Experts of a small language model: 64 SwiGLU neurons an expert.
Below are experts of layer 5 (counted from 0) of a mixture-of-experts language model. Rows are named router (the router's row for the expert) and show model dimensions 128-255. Each number is 500 + 25 x the weight over its row's rms, rounded and kept within 0 to 999. Numbers have three digits each.
After each expert's rows: a language model's description of what the expert responds to. This comes from a sample of Wikipedia text that the model never trained on.

# expert 61
router:488552482508456526491488490498500507523525477504500491494488514526457507531451507510507467461526521523482518521545489467481553503514509493457477528495464511480468499487506481483515516436541501498510534503442528470528539518507479500520514465492508482506499527483484531510523467517496470498521526497494513514530515473488534515497468470477488500485504519473565520480544463522505462455497
What it handles: Line breaks in lists

# expert 37
router:514483515520523481509516526499475509523502479487510464528525490490496508505507534463469508449510475515532495532510483508512518503511511518545464473515459550514462559531499427538489524501523493502485447476462494503495504443497514504527518531495457506515473504523479512495475474477506467493523477494497471490511502530514489541487477492454545524519546477526511499515471511491555511508479
What it handles: Commas and occupation nouns

# expert 38
router:491537516535476507505481467471543486498518493519492515503485439482460502505464542519538499499524504525507526494522512508495547522543481519500528539483440506487532484469544483513562470482526483493473519508482551488466489489477511527508557451503493485531468485481480505483524484539492493515521487522536524498489497499511471482519490517506487523475484519524519563489514489486480466483518
What it handles: Month names in dates

# expert 45
router:510450496495510471490491506496494516458527484526525457491490502523531480495463492509477608495505529497513495495476500496468496524474484545560509506514534484478515495462503493527516495503505514492498419489525451485508501480443499512466453487486533505477486489512516496496514508501482529473522482497504484496532487483537441507507506488535504497519499495503487504468402509513518495560534
What it handles: Event verbs and participles

# expert 5
router:514537489522429544471493500493481521592519494478489506503471464479492517510458504520520511453480471506499502530555468471483486506520516479474515491469462520490489505504511450467535488495539500484495485512510477500488503514528484475476498514507546485471476494556489496509487487519526471498522506509483541525516451482513515510501489469469473482521483496495471501507492467533476532497493
What it handles: Word-final suffixes, commas

# expert 58
router:449480504510475484507516487485543501537506496493503516514512518526442535507514511495478513483514501509465492522547518483483514494554511483438505496507492500513490513466532448516497519476510472511518516513483508499469469526518484511538492511509496489509473484477500533505496438502462493534508467498485555519519472470514525524528501517471472460464502463504520522483537504489499498496490
What it handles: Name particles, numbered items

# expert 49
router:489518510526490502498455480478515473524532520449523514524469493512485491501512508480536542507515529514472568486511506485480442472490518486469467495503483464459456526462481476499516524514514488495496502499478499501518498511458513544514487492544447504520537502452536485459448487491468508465509496535483523511545470503487518483475550491541522508503508499496501484479436511505535500575498
What it handles: Opening quotes and letters

# expert 53
router:493518508512486487490476509452511504498512443527525519525501477478483502543493525470576495507529463530511492494537511492482556485509515478465483523462440465493463486481510523503538501505529481471546496470506506468538460499529467444501523465504503492519514508484487512467528472486508498491515514498520482504492501504458460503506515532504513503511504503491465550500510498481517482482485
What it handles: Kinship words, months, ranks

# expert 16
router:526469472492498486528500475530498509484475480532522477516518437473471497494455508495522528502511529501478534490451522497523513516490494541491496506490534526512510507517493509528552495457515521489487473506499502456514539510515512463450531468528519521462489510463485493485473509507518458517501475498467473459526542528553558495507479504495498494526501445495553491420412492509526507535538
What it handles: Topic nouns after determiners

# expert 19
router:506425503522496522471493532483525505486477515495482514503491520530495500490509518501460575530537507499534552502526452525488483519473500517526476484510514482467535511481481480467528462507493489528470477482459532508530480487488469502514523510514507549473527488509510457489484514509503477499474513508511500526470504509494493519516503525496463511504545477482501524528467503525518492553543
What it handles: Prepositions and conjunctions

# expert 20
router:449489546489467483482439460497496428510512494442506508519493535504483503489489531511498474521494478510544516480503480509521495459522460486471518485521480517491494531498542460515520529509524486538487450465493492488510517521485507500499479491489458523527535485519520452512529472514503519456496458511507501460512483541491492492463515538509495493484508469498505514495424485482457472548490
What it handles: First names, name starts

# expert 44
router:517444522537519479488491552484521486483486484515527525505507491510534486501516509478531550498515477465533492463477528521488533531477466489534495505475500481494501515505522507494481520533522470494498462486553500474533477458510462471453538465473488531534467503511504525508505502470525494468487518482530482501485518522465463516492486535509504493516471561463512512492422514482508446522508
What it handles: Infobox labels, category nouns

# expert 30
router:504480473520471544495502494471473452496491503503492491503499508460480528515469549492529483481489486520482513512501505520484510520509523522465544489498481514524503514503495455473520484467534496486474487490482546451496517511497463473475531456537508476501477536506482512505496487497490482535462502545486500514514530513497507506501506537463468495520527488457517517472478487503536484458480
What it handles: Common nouns in names

# expert 7
router:494520492514467475547495498469484516536534478541482538484493477505447529530454535499540498524511515516494510504534521448493524520530523479443493526506448460500474502470541522502552519466498489474489502499508494454470504533534498475477525459509508516492523515465471542492532524515508471532518477515486497523526477480498490499509502482497530467467512517503516525511515456487473489460509
What it handles: Nouns and articles after prepositions

# expert 25
router:516495506492543495500493503480513506485501478490490504495536457505461546473435497494515526480509464465519527475520551489506542523499454468504502480460461483488483495480541510485497532546507517495486530513469449504496510534524526439509470468510483491543490489463495434471497490503492476463488493483543507536501512530510513473529502496497496470502495488523471505486490503480511519554547
What it handles: Sentence ends and quantifiers

# expert 63
router:457500515510460500504507514492497533548468468534481500483486482511453548511470517506551503512541483523438505495531510466488496510516521449464504512487473473530477506542528510493509480441526501523495558491442495467501497521489460495517489482525532509518530516470443492498488514520462492524467503497506515499515536473482542509508521515484489471460530502518518525467510500514479515483501
What it handles: Sports leagues, clause ends

# expert 47
router:509445476520508502518513490533512521477537487510541501495524462536468477486479509522479551504474512519482503490503514441530506495525491517495499508441510496494507531483497467477507476532551518511509502498469454463493515514477520505463512526521518517493509478464460467485464484534494499505539482503518533499507484561522521507538519493463459507476502473532473504451452488518515527538550
What it handles: Measurement and table numbers

# expert 59
router:487489490519514486464460490485506485516492486467491511498522503522478510507498515498547473515487520529468538504567490522514452448511549495486497545501462495543466524480531462495463530498501520503524477444455484496485496501490508499514503526508484461543499562510494466495525506523514475471477499491497501527518516486493533520501522512530524496498475513522495483473499503539527471531457
What it handles: Lowercase word starts, The

# expert 32
router:488545486508499552508503468496492536523547444524521517519497526481425511505480524523507484483500498516494521504574502474479541499504517489471502530479460475512456478492509529524524519473550488510491540490446513482515499510524452487487510499497511486492516525493493526481518484535513508518501514518496533504537527457507500525519525499494542480453514500507512541485553479503493496474508
What it handles: Units, numbers, table cells

# expert 52
router:488510489521512512484451481481487497535558469472514540478495458501425506490468522518484489520489507490456503550520516488458524473526538477449480509497457471489504548504476506473513527490511555566505531478506486480503490496490483471521520512514460504500536498463466495477480526511531497560505498533499486525527524458517504519527507506470523474565485500502491512504526525494523527519459
What it handles: Sentence-initial name pieces

# expert 29
router:527507486507507542486557555489499501453513488480506516479496421522491486522474516499475557514478479528506490477547492482494545475497483489509528498439424501470512513484496507491521494535518471517526495477472495476484526511504465498464535513528504484509493518457467484510485478491514480520532514535524525454495504503510505536493493480465459502462479509512511510484459482501500536519517
What it handles: Multi-digit numbers, years

# expert 17
router:478546513464473532524488517474557502547490503515522505521483472526453492514498518546482461505542482524495518489543482485496497495541536507506507531488471517492460525491552490463538494505528508523504513471499475477528485525497499481493513474499484481514499476461504511510537483498537464498543501511495467501521472499465494507499516533479497510512527497509493523501534480535473514507436
What it handles: Table separators, articles

# expert 15
router:498476492508489506493466492482523468548494528510485523524492473518462527518488522498469538490523521542521544528542469477492482504516493481492490491477476522465486500503509523483526511482535487525481475459430527527494514479498505526518519493560520538479478502454475432507479494532490474474507504487522538491520518532538475487536521461495511526515526502491534513501473512531552509544532
What it handles: Commas and conjunctions

# expert 21
router:513488505498505482548472481490501486522507510465525481484474476527502500512506518496495531525482525472487512489517509490504467464476501497560507501486492525496480560494487472497500499521497511509507421489471497522511515502489478498516473525478462505517523511507517455519495477492494521478486493515513496494484502509462515522501518496533487516494507512504496495491417483543495506556484
What it handles: Capitalized word-initial pieces

# expert 51
router:486510522510453510486531521477494514549556477499479533515504477508459513500459481495551466503491450482465499514540509476482523485554528474465515524490459479498484449461494527473498527450509502496470531511447539508474519501536499481511538500508521500501517498480485515523525529494481472481488522523543496514502482482501507499468538499439491522478475515498511529490533481551534481459521
What it handles: Apostrophes in names

# expert 35
router:497474517478490447534501512484490528524488505516500484490473469483483488511431526517497541523537524501480539464493458484512451549506475509534483528507467485464514522505484507468497500498513520504490533494476462523535466463520510489512487478542488487490483482511507459542480516516513492506543502534512457511536470498506525461473516510475513524493490477504498502485481522539522521533470
What it handles: Stat-table pipes, verbs

# expert 12
router:468525489520473518508490509502497497538515433524518523504503533488441517523487514506522479450461508518501498512552484472504546489523544483446517523502452481511503469482513507496517514442505506512482531501467510465528520532545469490498522483484534492514505508485481511520528463528496491526466493503494501532508472477500513514452513508474521502495495498494543526506550494516495500475487
What it handles: Table cells and prepositions

# expert 31
router:490524511480483526451521471492546494522535483490544489484472515495481515496490540515520489466484486483483530494535490481467540505568483516442516523497484491505480506492516473471478543486528515516520529503452517469484512476512491474533526496531495518544495454480463520530528452498502478504516482507479545498497469463460547509472489468470523466522510487477500502504507504513478484490515
What it handles: List dashes and war

# expert 28
router:510481520509525506484480525487504482452520517493515490508462507500523504500479470480496572516487528485511510489488543511488458497486523513567480495525488489473511504487506489479479507520488510505535441512514475487507468460448500475470459495489484550469479515487509503509525496486516512472492491493495498516496493506482445510508508500566495500505494528510477522497388506504518455569521
What it handles: Common words, heading starts

# expert 43
router:459508501483470505484489526471516469507495481479543521521506530468408485543478532549484482538542475518513495492526472471473539472481492494461515510499477472478439471473504470500545486499521474516499522511473452495469486517552515519475506450521478518498489507518503520527528495507491511512521498508496481498538489516514524514519502498484470500529543508473535546518519495487460507464484
What it handles: Paragraph breaks and first names

# expert 4
router:449538449511527522484484477458497511533539491520535484507507504520480524506480509493528476489492506505495499525510486490489491472519507500493489465499496501505501532538496522493514467511521483522539511523433511485480503517541462473503535456496513478493468507460506474517512434529525505491501532477519484546516496490510501515493486468517523522449547494480520523480526486525500514507525
What it handles: Heading breaks, reg- stems

# expert 62
router:488469487530508506530512510525523489458488450530509523489522516480475524517503514506516529451497518499483494485486491493496520529504536491527498486502505460516542495535502478550467515522515495542533518501469517461512529479507466537453525484464491491513485493477508487513461463481500511513498515519453514491506493489477533514518504444513537485476515508461487519482484509525503490526486
What it handles: Superlatives, ordinals, score separators

# expert 6
router:509545510477495510498489503483487481551517495483478477510512515516475477468505507517518467492486486489469540497518520489518533485490506495463505495487462507501512502500564474488553466531497473509532444484486467507503488530489517502491496513480477521498520495529497464505501491511477528506464496502505492519511513478484469496461482489522471535504556527498513486512419453538493547501538
What it handles: Place and name endings

# expert 2
router:508455482492498488521477523493489509515496507508512511517495482516508500495449529524505540479473504520478498499460523531494512532485480524539476484510521535500461515476484448494522505515524464505475412511526485462486535491465524463441520472504517492499486515492469511501524492483481451540513489498519475496533507520521485519525487514490448517526485481501501465447380501502539510533515
What it handles: Common and abstract nouns

# expert 55
router:466543501506470515487498517465523510549535454521502517509503497503486511518469525528507472520525510525477474535565530477464500497586531501460521519521468482490460499470537520472525531467522505516483532491463513459512510498515455468492544497500500498502514502494471517553536500500505504544470511527490508536511503474492529510493498459475544511489518519466516539505526482504506533465459
What it handles: Table pipes and odd pieces

# expert 40
router:513509479491516482507511489467500512513520493491504507489505476501450477518498521528515520492464528532435543502529510514481448484521505480518466511493470482496510503494503466489513516503496496507481478508471477500480502467495458496538505503531494486541502483449484496456540472471487492437498516520513541507531478454474545493526525515500520507489535483507472522478467513523523513524458
What it handles: Capitalized name onsets

# expert 27
router:486487484441476469499473472516473482499468506509514531509481458493508489511491517516533531509510519496482502495488509474545464532464499518510497532548500493531493523495521502494480468511516502527533515544527502514491473490490537523486454508462478492545484505518535484490479535472519502536517517521488491455491545501519516488471482514506507503505553506510492507519484495463491512548501
What it handles: Copula and auxiliary verbs

# expert 24
router:496501457495505499488459528544511526476480518507469491459477447454515506489485514511564504525487522482472491549495512496488508491492523510487495489501486493550533493516542449540533479535478520483492509509475495515483541506524522506523486533518507543523520487516502424470475484456488491499511486504438482503487513470481509498515516478512508486495507446516544474487473508493491512556497
What it handles: Sentence-ending punctuation

# expert 26
router:526517543446515528544524525503546477549506516461480472510508461494468507487517480521474485507510468494517535480538492466504504461504491512520512513531478504507541472500519460484525492519526468517458490510508539483491473491490459536535542521527526481494548514518456460533502524515547478471501484545489513523504537475475512483540510502473491514460559517478525521459481480561537472504491
What it handles: Nationality and country words

# expert 1
router:466502496470443535508467469501542467527509487438519468512503516501499474499542513501530484501500446514503520501530479507500506480432469476460505503521482481483505481495550447491554523508487455506529457488499471469520524523468542532476475506477461560521544488521507501515490538503475526521470477524523475469504532494477498529483509549526450495479530497551511520490434460487502514523492
What it handles: Name-initial capital pieces

# expert 54
router:479458521538481476529459480516524503510555509511531500501503505515475506501490487476516483498524551532500516525524472465501496520486502467437484497474543483438442525502524513499497491477544482483502525510468477483486472497495498521522501493550479526495528483451516509510477511538461525511560478523499505544530495480493509532479529499508537517489503488464491484460492484530499507544533
What it handles: Dashes and brackets

# expert 14
router:488542476502464507510487470486498490539534444502499531496500498486444524504476502514498479482513521505499518515546503478503551486550540492439519499468464501483492515460510506512512505469537498501461511509466530487494524517509463494493513491501533462456517510487499527508510483512491508511485491547488515548490522451515532530494483486455553497512496514506518530511527484511504485500495
What it handles: Infobox colons, name endings

# expert 13
router:504516538464494514493504530497531495521541497505493533570509478503474498511466482483507487514529496456472533521521503476495509524503474516486461511461481532479502492467495536479493498484519504505464523494481506503490525490541485489504525511506511518474474511506472504528470557495475493446514472529520508518534522501496543485442531503474511536437497508480467546464504513559507487484501
What it handles: Punctuation, pronouns, line ends

# expert 9
router:475508487551474499546479503503492461511497496508488489461481484518469511508506539529534550483530516478526509488524451530483510523523482490514474521484479514451465488464519483454487514522476464508482511506465501452495481507521476531481489530499485495466526497521509525512538502523492501515517528478474509510508533487484513529518522472506515501523511498455502529526506471528511510507471
What it handles: Table cells, foreign script

# expert 46
router:521514498490506475491487480518479507524521445509500488473514513517441502481518500513485502525525507506446509481538464495500514509525514511435501476511462497532489502460460481455471541488528482562504517514463545493518518510510452475505490439502494519499502465500473470517504516531498515494504523529475535569462511504514518522503500512445537474475517496517511523456526476499510517501505
What it handles: Heading and list punctuation

# expert 8
router:449515506526470500503486533449492495543485440490511485486538526486473517512474546513480485495515476494454498455524442522496508487519477474424519491470491518502507522472501511550537523500527493509523536494499494477485452507522455473502487506467469469517509490489501518522514536510487468498521488462518479483501499521504527508528500526502531508512486498450536516486495467478525452497466
What it handles: Titles, first names, roles

# expert 36
router:464496506495492534484509489510490526555493518478495497515522482484424497490447519522494529526491489490471529501513479435500517483537499486498504540460493482511487516517524474504482489454589505520452550460496471491530526568530479499487511487521501481469463496483487500524473522500486445513484486462520501503552472480511488500567539523485503489519480494445509496502515469524537525504499
What it handles: Verbs and pronouns in narrative

# expert 3
router:475479537493450508500469460496493454526483501498561517513535514496474493458511519506456466488477487524452514506464546516493490475461460518478489481515527499500478481512522474462549506495504474494479426499510491500552503524470516483457528519517503520515514534513487498481475505483480512543446477511488507502487517541491499492476551524513472542515500522481514478469384478488510508503511
What it handles: Place and building nouns

# expert 48
router:494445474542505503474508546476520491528478500506522506501487485505499494499496507504511518483482550485527493485525520485493515518446485494486529526497515474502463482475467498490538476484507481497529508465490449528532506446490501511542475488516484483538474461522484490507478450506503517512501482459530475534498530468466510512478501530487495491466544523521512497512477523523494483533486
What it handles: Paragraph breaks

# expert 18
router:522492495531512490524480512501502502497530494498545530462488494511489531473454491502486516463476498499486508527525471474507477453515540503506510487486464551551499477505544479537517477500494506496494457532500532515512478455497510495473487486467500484487519511510513438507514487531446483527480491548479492478523489501520502522458498487490503534490486504480486486498443501534543530547504
What it handles: Reporting verbs, name pieces

# expert 42
router:480509525504497472506463510504491501512537459502511506475491500525489522507467499500494514482505510450472486517531500465527506505557515466517498498512479512530510516502510435486520480512511522522506409500476472525513489492512498505478495506469513497513548509515479425498501463497475480464479482505488501524534485492478521490493484460484528495463498495478522464493439512541501510569489
What it handles: Mid-word name pieces

# expert 23
router:543515525537468469489531520519522480494459496478548544460496489505528506534510496517503547488499461504471543444513465503486481480472517481500460541458484512508507502480443467498479476528522484503518481500511518513516498538512512514526486537484452468492462499467446491513504498515502520517506480517545508475505515526495525483517524495483480464503480513506517465522455535497489493515478
What it handles: Small numbers, list items

# expert 41
router:502517490501494520487502466505533474541533524498503522532465454521488520481490494474495503521516509499497501531556494484486528466478514469444512490507465507481504512467491484477485464495521534528497492494484528486486536529488513468514488467514510477502553493460525505533461468483541491499530494514532500534539487506522519523488517496499529508491502525519531536517496495539504527490442
What it handles: Negation and word-initial capitals

# expert 33
router:458505505504471493495511558503488495553518481521492529498509482500469506507495506558494478527529473556566520453528478476483521469543541478477507549459484544484524550477522476442545506455496517498511491512474549471505474508526510496489492519551487496491521483476459522498517501534536527480528480555509534530490478512448505507485482497504505509487503512495475475510507524503516515499448
What it handles: Place-name openers

# expert 0
router:515521503497526466481501502541520485517567537494502540502537508534481517484499493464524521521538508539490533487524486522505475521469521474464429494504448487493474530495489513488513488507537474492486510452468481517495475519524479542525499489496478492493529498489531509474490485547499501523541515507537560545507480492485482514490535489519502484487501509496475518503487537505492539563521
What it handles: Rare bytes and hyphens

# expert 11
router:479486508506483539464517469456513473534518470515493521476474508492473503526469514519552487474500498511563534475538494495514565482506505491482540546502456478529490488486550499486505529497511509487496516497458516446497508480480442500498521487483467514507440490518451526470541504456498510490488529541479512508488468492465494529535520522506534477492476512501547536514500490499494457486458
What it handles: Descriptive adjectives

# expert 22
router:484499503466473460504512506486479520507544471494471473466496463517474523497444495496525550482502519531509470508504491471483518508532551518512507517483486529507489505502505467536540471475552495534469491467463523459503542511481522499469543460511548493501513511479503498499510464490458498488533521550518499531531480457543501498536493478483487455493504481539492512468483492531495522510521
What it handles: Abstract noun suffixes

# expert 50
router:521481506506531507523502519457515460460501525525528487509476478502534503526507502461528558516515536492533516481514523512505505539483487485537508532511506506485486517461515502470482525505495458537489475487545493492544469480492504473502469505476508496488492497535504504513511524498525512459520479476502536496487491505492469518523498521531482521508458544460466512507433535502500442550503
What it handles: Section headings, common verbs

# expert 10
router:495543484495473512485502480462521518533524460493475500481476494501445521499467524510547502497506471540498484505544481443457529471523489501423481501481463477502502483498511528540536494471518507528518539479477511461510497514538476502514535477504514467505522481502480519516551514514497513492497516515514545518513490472491500513497521466481474462497464512488503528502548475470494482483487
What it handles: Table rows, refer- stems

# expert 34
router:481537524491484513514514475460532499549549450510523541500512513504476518540446542504549488494535499504497508487567468483463549481524518491448507535488462475521532477489544514504537497496524507508467545458461522454519508496540476483498516460505510484504488497514473548504570490529485479503500513500479519524514474486523501506480510498477514466477494499480550546489560475503480474485483
What it handles: Line breaks, descriptive modifiers

# expert 60
router:480470468523459483471489511489510498499498519461547484513489477476465507519477514499510514506479493537518495493541484493505504509501480490487495560475479541486486490473495509517565437496529496523496525505468464498483533498533517518527553446509515458507514535499433478542510437513527462467511531528541513507524502442501520512483479488470443457491517503511529529491504502507499494503535
What it handles: Breaks after headings

# expert 57
router:436523499483484497523477499522492477556512481519523498502477437505477509517488527488468448479519495452463509475500493487469481502506522477480463524505451472487472523503521488515507497497526448542506513449473554494503506477547505513504532480507515467482482502466502467509527519477523511499510482526537550507545528500484516525486487482486516521465501534476461506495533476508521506494459
What it handles: Articles and determiners

# expert 56
router:479493499500457499510500532466500503567554439524515526504506520522429521523449505492512497476483522487462487521541497479505534512561557505472525509503459506531486507475507464478541465491533521504482520488466529496531532508526500478481532485486523471495525461500504483498518451535504486501512530516474527539500495490484523502479501473451494498459502474492524499534497496506477515486494
What it handles: Mid-word fragments

# expert 39
router:487521487502444488502489497487517532536498473515513540506508500515429514535503509502534472471555520530482500493529479454498536486544501486444503501498468499483484510457517533477537501497544496495483528527492521447527543514539482470496549493513511495508522500490488549484528503516533472490498533519496494510510516475517533517494512501453546496493491502500505546493521465470502498481516
What it handles: Group nouns, prepositions